Experts of a small language model: vocabulary 8192, 32 experts in each of 18 layers.
Below are experts of layer 16 (counted from 0) of a mixture-of-experts language model. Rows are named router (the router's row for the expert), down (a neuron's output weights, with its number) and show model dimensions 0-159. Each number is 500 + 50 x the weight over its row's rms, rounded and kept within 0 to 999. Numbers have three digits each.
After each expert's rows: a language model's description of what the expert responds to; "comes before" lists some tokens at least twice as common just after its tokens as in all text. This comes from a sample of Wikipedia text that the model never trained on. Tokens count by the router's weight.

# expert 7
router:443434469513485469525456528491531488438485549536533438492631439495595545443521637512559507526524561516557547498525477396555517454538539572587451597580442460458467475500479424513455487629544525445510418447466537467494479598492515486511564465478522470481473439448486511468449508521539539478544442512529498559553441544509535617501444474516361494449478520441492411531497433531553454487530460531387454503440499562540564454474496442465437532438514460524577529532537486536430473522492417
down0:533437438493605513494495486406533556528503483506407497448610459524446493501506503503559492494528408538506482472560583513503561467467555524591520590479397432408427433431663501653486532516459497457514480559451528521498424537493450536571493430471458471559481441509569617564447479535456449503516512536485540508504415507568459460548515607593486475638473452540456502400487532516448560488519600486462469519506510434631540429530569445416579448555518520454440514448549464571498525512478479
down1:342406466515482517522506563492540449501513536517447533489476553606465563533506581559475490584463406470568570432479466510432628393497482372429537456523532503476462517569547445561495421460577428457439495485490599464537450514432509500413525481605476486508438523566499531490546459505466533450511561473542418463565490437508403610604530520554551507403552524507496503507578519523543428448482445501527502526480468482511503531536507537566467547551530551509510626545569414554527471491534481
down2:494480486529514492481507472573526511575545437497455573510510550460488451460577577441532487511417585479497486523507523442478474608516505460581523578428461487489527463646434493558431494487520389473454554468559454606530489446535400506609483527373446556575517519431393496501487480537359464471582481401460485497550386530515463513433427457467490466523486371475611469600510472531446491439519538464473566575483547468494527531439529505444480515487565495490512570505506495480486481511442518
down3:531484507477555408458515492566518433529468431529442521460434524451418506496444442403521541531576510384512575503479519475543554509597520506486538449483457404435544453402529447532533506470451501500474589440503549597452537502486469478503457542533526501411487459494465508537536515459515474524584492460492608599489531540418545514431563479566571492509523462508535459569600550533528408528495436524476453507433454489523548422539429534505473468469609519523457401464576403512503387480532516
Description: Bare space tokens before a word or number, plus opening quotes, brackets and math symbols such as −, =, _{.
comes before: "1", "2", "3", "4", "7", "6"

# expert 11
router:445468440512451484458458537495506522488503551548544493480609427510559553450539622537571473513503576517519530510457494412560456454510472598556478545504480470479436475544474430526436494541517526437489418419444496504472490586544490429484576457496553527490523495415490531504561496515564529477507478494494537624490407575524538575484480471536397485507514502444480412532486509554540431537541471491428446448475501525504536403425469392493465500453478489531610445567521500544453472583483431
down0:552495497523558477544428460533438479569581502573515417475580556533528430557394591496567470539538505427506513441454475500482473468533503518458489452452580511461462572485640502460552465492461407459454423531362448474494511567462521584552611531516545470455397551501494490468550569490629518553523464541521577484506555526531569546511479466517498513544516545542448551513605569511587449520479480510458586515478412486511504392511497545498466436603540585566515572525584431546434543505489498
down1:578505419463446467521469531515352512444443492508573516390490474482507537394564581451446538475538568549492445470434440522465578459416502544559417499493495519574428492464455504505499541504411518462431480482536552506412514502499505516580576515468484483454488475508428546594463511501559518559472599471532531459539484533541502503594537470432609502491511495471565524551542445487539572506482580426532481432532584554532485558549584459547476525476677532538451457492552422515610443510530464
down2:531415457426505508597460476521580464497468443461530494489483583416543489511529454562592544517485552546494413478529477517492522467472511539434544532461460474543487449498540351559502512533601480610454489497541506588525482564422556504457551413418437475555482522526518560577526517498505543407579464462417462611489501589576555464424505461537450625544546558516489502466600568580535510497485434404460442502484473502509537464548451554443492537508586525573574552509444548375584526419517521
down3:545499460470543432598524409393568487559496454554503542474496477439455512531506465514495503365464494542469460509509469592512475460524488544453447386530585521556410460452481437537434500496366473473554536413521510521487543517475456490524538538519619470521506465474557451632520587464532478477521525485578498418534501508519384490499426504514433450489483580477486499561485510429439521487525445527500543458497438603568531407612518554460466547465512452444491530526468506472424438449532520
Description: Bare space tokens and first digits in tables, coordinates and years, such as the space before a verb, year, or numbers in pipe rows.
comes before: "1", "2", "3", "0", "4", "5"

# expert 14
router:412495489430474547419486515534463540518589504468568446519431574464552547506546514528452446462475531605520518529485455538524501514551539533525392484535491494441533483490490476382545499466498469478492510542534497553529457493569445446542553553496533550484432484482532414465489524436481563531486499563620492486471472466432477588464471509490493507458496443443618526464492584458448496513571434451422580481481520479590539578551514528520543461497473455581528486481453475467477482498517609
down0:502470465520441394582559506497484510479482466592373575560472607524438544513437494532467563511545558456556419564451566481534472523465534562476511479518454491430490459566598464550504505494526509589596508480502536401524534521492444384507462481461446506499450538557450462486521479542436521567567512519480546431549577532585496488536463467497559557463467508479498482505506422462482425533548455485489540499465535523438471471501470519557471555488596444563483488525452527480391562556557572
down1:529521425517540563495485508371474451597512449486477514416578543425458446474564487452434491539564460456503537452523429394434582502509531531569566454609534528455509519475431461431541402552529507446441479506425445576576481436547550517555461509539411451535481544531425526434496468555489527516501502555506496517438487474535540422533440506517433557525548519513466540544397377511530575563502398576409551432458409402429537562520481476488470522537608424454480446486458548588571569488463509
down2:553469479487527503440471490515496522503497570426524520514476464502443507425414461456523524427489417510537482475467543440495457501376464530528402559495474556454542526559470536522475538473449575580394473483493501563571493612559598449674434410414573376569652508521483405439566515518555426491536497580562530567422523457522440484471530571587475447527570475569505460530498479494399521543512396564483471563479491639482474473553451517421441532502473534421467578550523496514469490496438478
down3:542456569467501438585593442397535490504468458393494490613530501421572465488520434464506553480538545553519441502475526403509529458544505464380445572527516538591527412474426391580529487549510485532496425499452590416523530574471532419505572547431578511542499441467552473502535437495576524606537526543586557478473463445482455401489404559474450522521554507518447520500505440518527502386549484559461518518472360540513495486518474551632495486378569423526454455538514494475477507637451490
Description: Line breaks, sentence-final periods and heading equals signs ending list or infobox lines, such as the newline after Highway entries, or ==See also.
comes before: "\n", "|", "-", "==", " The", "The"

# expert 29
router:494475494489519532424482561572390594609580513568493449493491583472536484540483408446516544466430524445461457479477479527528393438382454526499529473524509509535543401524444479509601447519478485501506544546556510531473465406440471416542521510501475578547526527478547528554463570491518440521490545497478401500479494569530467439517462518493504515556570550392470569405475410471499509558586424530536520492539503510462488517545547480517529589525524493546524472441475445525420478400576581
down0:536506456568476507566577571441443516481503606479524518515494458508462498544546491469437518460537612458395521422486480586447555491496545538456518462548474465420506464495533490503583533438542485498523515483559515444590502492518432556535547497450515427496523518537500542502462476583531526417621438574527439509508463536481579530488520451417461448475534453577437394544553385543508526458498474472559473448477523556438534531435480526622497476558520522594506484455458500482533529482450514
down1:568471579451496491439504498597440583560532504575505535519475546407556495477508543532462609489559494534413485557471409492509487456530573435596534482484439559557542515488493489405523466456434491564530506443538527532557536511519525473559544467497529467501424488529549563535460449530441589444498486487458497458508586491544553486529425439559555522493508491408414410489481448432482632477509529541461506434597501541504490549460512566479451527523538468474488507427500462525458524524475473
down2:487499498542400472486503478492503491476420495480463412466433534524547474563473519565494523542519509490511467567448523517418534480437445492550453579501589496487515494515454596531424623576451485559579461485518578506468434469424485482553542510589552510520580532537520446455450528508497513516496436428525483530543451572568478492518520473527478570545537500505554616589503439522467513553485521507437419483547561495478550545537499543535608475433569359504424498512450466494576568432471465
down3:515437549508474488529539501572494486465477446465560542433416530448532571459492519599423426493528475506578497484496514477532481451520528581517469515519450515552484536605509517471526416533537453471597439464556609456596574548451588433591488532530516553470456564517596439459572458443436490491445502481545535524527449504492535499470458518594477515470448461529495593415477496458452471522455450501484513463459496516478525423521633500543510485461446544427508508458555468504451478560561400
Description: Digits, units and stat abbreviations in sports and geography data, such as km, %, RBI, Jr, MF, and times like 2:30.
comes before: ".", " |", ")", "/", "%", "–"

# expert 3
router:461568474497456500532536440519507490429562389472517492625490468449593524520495539584546463601447490541525540519469591408475493533447530400462606519476445536510528532416514566517468583466482433530418520489484469484561567528532477544432502528453483420523579500513501476469469442497449470494552548504399488575483536432514554605439509404521542460447442508548543537475451584553495493544425498552481392511525548458438565492402492521472393466548521492533592460551392644544502475576426522
down0:463407519530472553556623540456443475568540511411522606474593530456460524523556558555453468503439440571510474466511487555484440490476458589518548450492524506510492494518427373539504475556425488486542512539465456542500486433492453542580514544479544563467443497498451478457502455473424576574450483600507523514480422479480518447499518505474439552414582378463473444501527520547525603496579547482534514494468437402494487516578403516516502505395485524439489504423585461502504557565525483
down1:475474402523611460423543513423479482510584519498460496511475549432427585515395435507507500478476495492535486458509475517466515492528501513443499426535439459546540489481525549486458403546463544587476519550464454509496469515505545353494566455548498500517522520505579490517448504467575503529450554592497513462444446474484473502504520453447515476475500531561426491392526429477570523454487554499477499499436553544502534491523450510552531462478470373528554550435488557357558476500451474
down2:530433453527541539482551433456499557582515576413547487545474529433471483477421527479531509405581579641496544516553524454547369494471513578532427470476551532545445536513521533562408515492550502507598425485554447502419488555505460527452436545476475497480503468493552578554518453450449585541554514507497474510519538508567514461486560485493458520531536503442385480532429600574522547451604482536544531463458496392552527492448431437571570493497493430407486439453591461538400545520508565
down3:516440510480520498600595454491608456568480479532604598541490561553525471444468562593498580494505405472439563480515434460464526499562613497525552483486440415498535542493512481473614549530451537497452572376554434483572512499505502522437547537525520471449493443511539557549492483540441538418486537432554542466358497546422486475513500509564493503432528531457561555487462502495464483477540476503474490431567561442500439492555457517412539625536480511549511536552533415489523479446584493
Description: Prepositions starting place or time phrases (in 1973, at Silverstone, during, until), plus column separators in sports league and squad tables.
comes before: " the", " ", " a", " New", " United", " his"

# expert 9
router:563529525475543432456532481518593589565436521549440482466483462491529524580542494439474410550575537501520418461533474541458443505493433434552565543392449500560402560401570444462509463525492531497529571489501443483539517470507404551537423407449599500589496464539401494405465444466509501539506471571539494553572508517512544414495553467474480410468530490478438484553531513489443502538543522446507462465506473570467522540529421489503529469385534475486477400553479496401563510554549489
down0:432564594522611554480465476493554440509524509509409492545561456499419474428534485430458467512510543476603508527502485500448498523541446551448509489448583584447478485439468544513514436515448472597445604507529610517467587476447522431506425569547488514470502490511486483538562488509507572477391466509509466532562497544439468429478529471521571446521487436485519471539483563495659418516511481385370545607483547520469558505495498453467492545545480416528447528478473536497467576506457552
down1:586422475526443461458469525400503511501504534450539556439605470507422546458542554524625467505517483409487513436483447499386489508558398519537473498451503572553449465477480532536514510499476457524372479535413552482474509620465539488489477507472505490537455575538541517556526414443487530565461449470518426486571508529606399504443388484558497514456520589364593487485494545469509492520571390492470508537610465514486460599479511509594435500520444462538482530503487511493521541474518550
down2:534497413534400585525496528529613526387507527429563301457526538435555457530500416483508492400486506531484486580498509586504544494471458432515469541501478526525491456439546544451456558446463456478543364504512531552504534472587503601533461550592482563495534457486533543499479513436509474470488486426483467525412489505581555456652520487542463464548587580431501508502468455503561485555452402574436580511559506524524484503467431465535449489473473467522541466436480471546533460461418490
down3:503474537567482476535387488484503393468475490552451479486508491546467424517555381537548540528469521479505562506530535544488597590510453506448486631506535425476512442490511555478460552602479549522530492500488512576511356519442558479490554492391458519517492504598520507477574540474519481527539486595465379546533492482425440582492463473571507570514464546539482491614545515557452498472387534494422531540465548480520470474471572452613524447593408485517493538564523417486500504447400581
Description: Field names in infobox-style lists before a colon, such as Born, Location, Species, Personal information, Preceded/Succeeded by, plus word endings.
comes before: ":", " |", " by", "ed", " information", " /"

# expert 6
router:496402572606600492452558548532507501468574568496549554498468423426607454459498499500483501492538610392508374552505448493517469514478501487423532505569500522433512461503442442537548477515453551460481500519588480627371460449512515489537510536538514528502587486497482481523424444468466485466427444550506414442404550461469465517488482461547504503452498514470506551501458565561409525491585433540546610511539595482461544564510474442398536477501485512516507423454445505493599404609516526
down0:522574509607504473478521521499560530464605583523529463509466502539519398481489580488532516527586507524450463573531429557532499482484441488639430514474518498532515463498493513504410455545552553502439513491498425517513503484490599561469413445540530572546349443511383446625456522466455473452565493533483421551380501480443400501522525526485494479469437566344486568568503527471527459452531518544527488584435577485484453442599458455469495536464506544593453456472502489534551509638456530
down1:546496519504528489463501514555456460512467505651422566450512488492517410603542579551526533443404575480552477537569633478559439566459643514540464475331545558504521525543484440435461500421442596463493583514559541541409454460509505522498509491478440462535481526580472429470489483547543529569432537494529522496489558485484557460451575542477459493495562472441497469471537543499527535541485437532509480480560501556472445554572372534529528468426507550433560445482461469477558465436527469
down2:479522507540522539513510498504515550514526365494489528453542505488514524535463450513438514421573555407447510506504532505505513530509436434494535427462503495430468497571473565447389420545532529466513571498524523505518424481528526539480530463528476451585494455534496502528480555548562479532424443478478493513481455462493557430488525509486448424428482528469462481489507386444559481416548551491593410425477563483543512509563506592469507567565457508553512481536486508495462465483413434
down3:462525460492530480482538620419539544493494499557534547487488496614420529523548442518481508537488488488410453567477446534522479430549503565442534548435479493549485477449409476553435507450530507459509533478529536427472508509482521477482560481517603493505498452550434568450482471485460545666528514477487513402513487400413452498445473469467536576581461426489535466480532468549473538379551561520441626437557481486528530586482507534444423490476464531523513518470543511472498482524512493
Description: First digits of years and days in dates, month names, and capital-letter word starts after spaces or brackets: 2022, October 24, 1997.
comes before: "0", "9", "2", "8", "–", "7"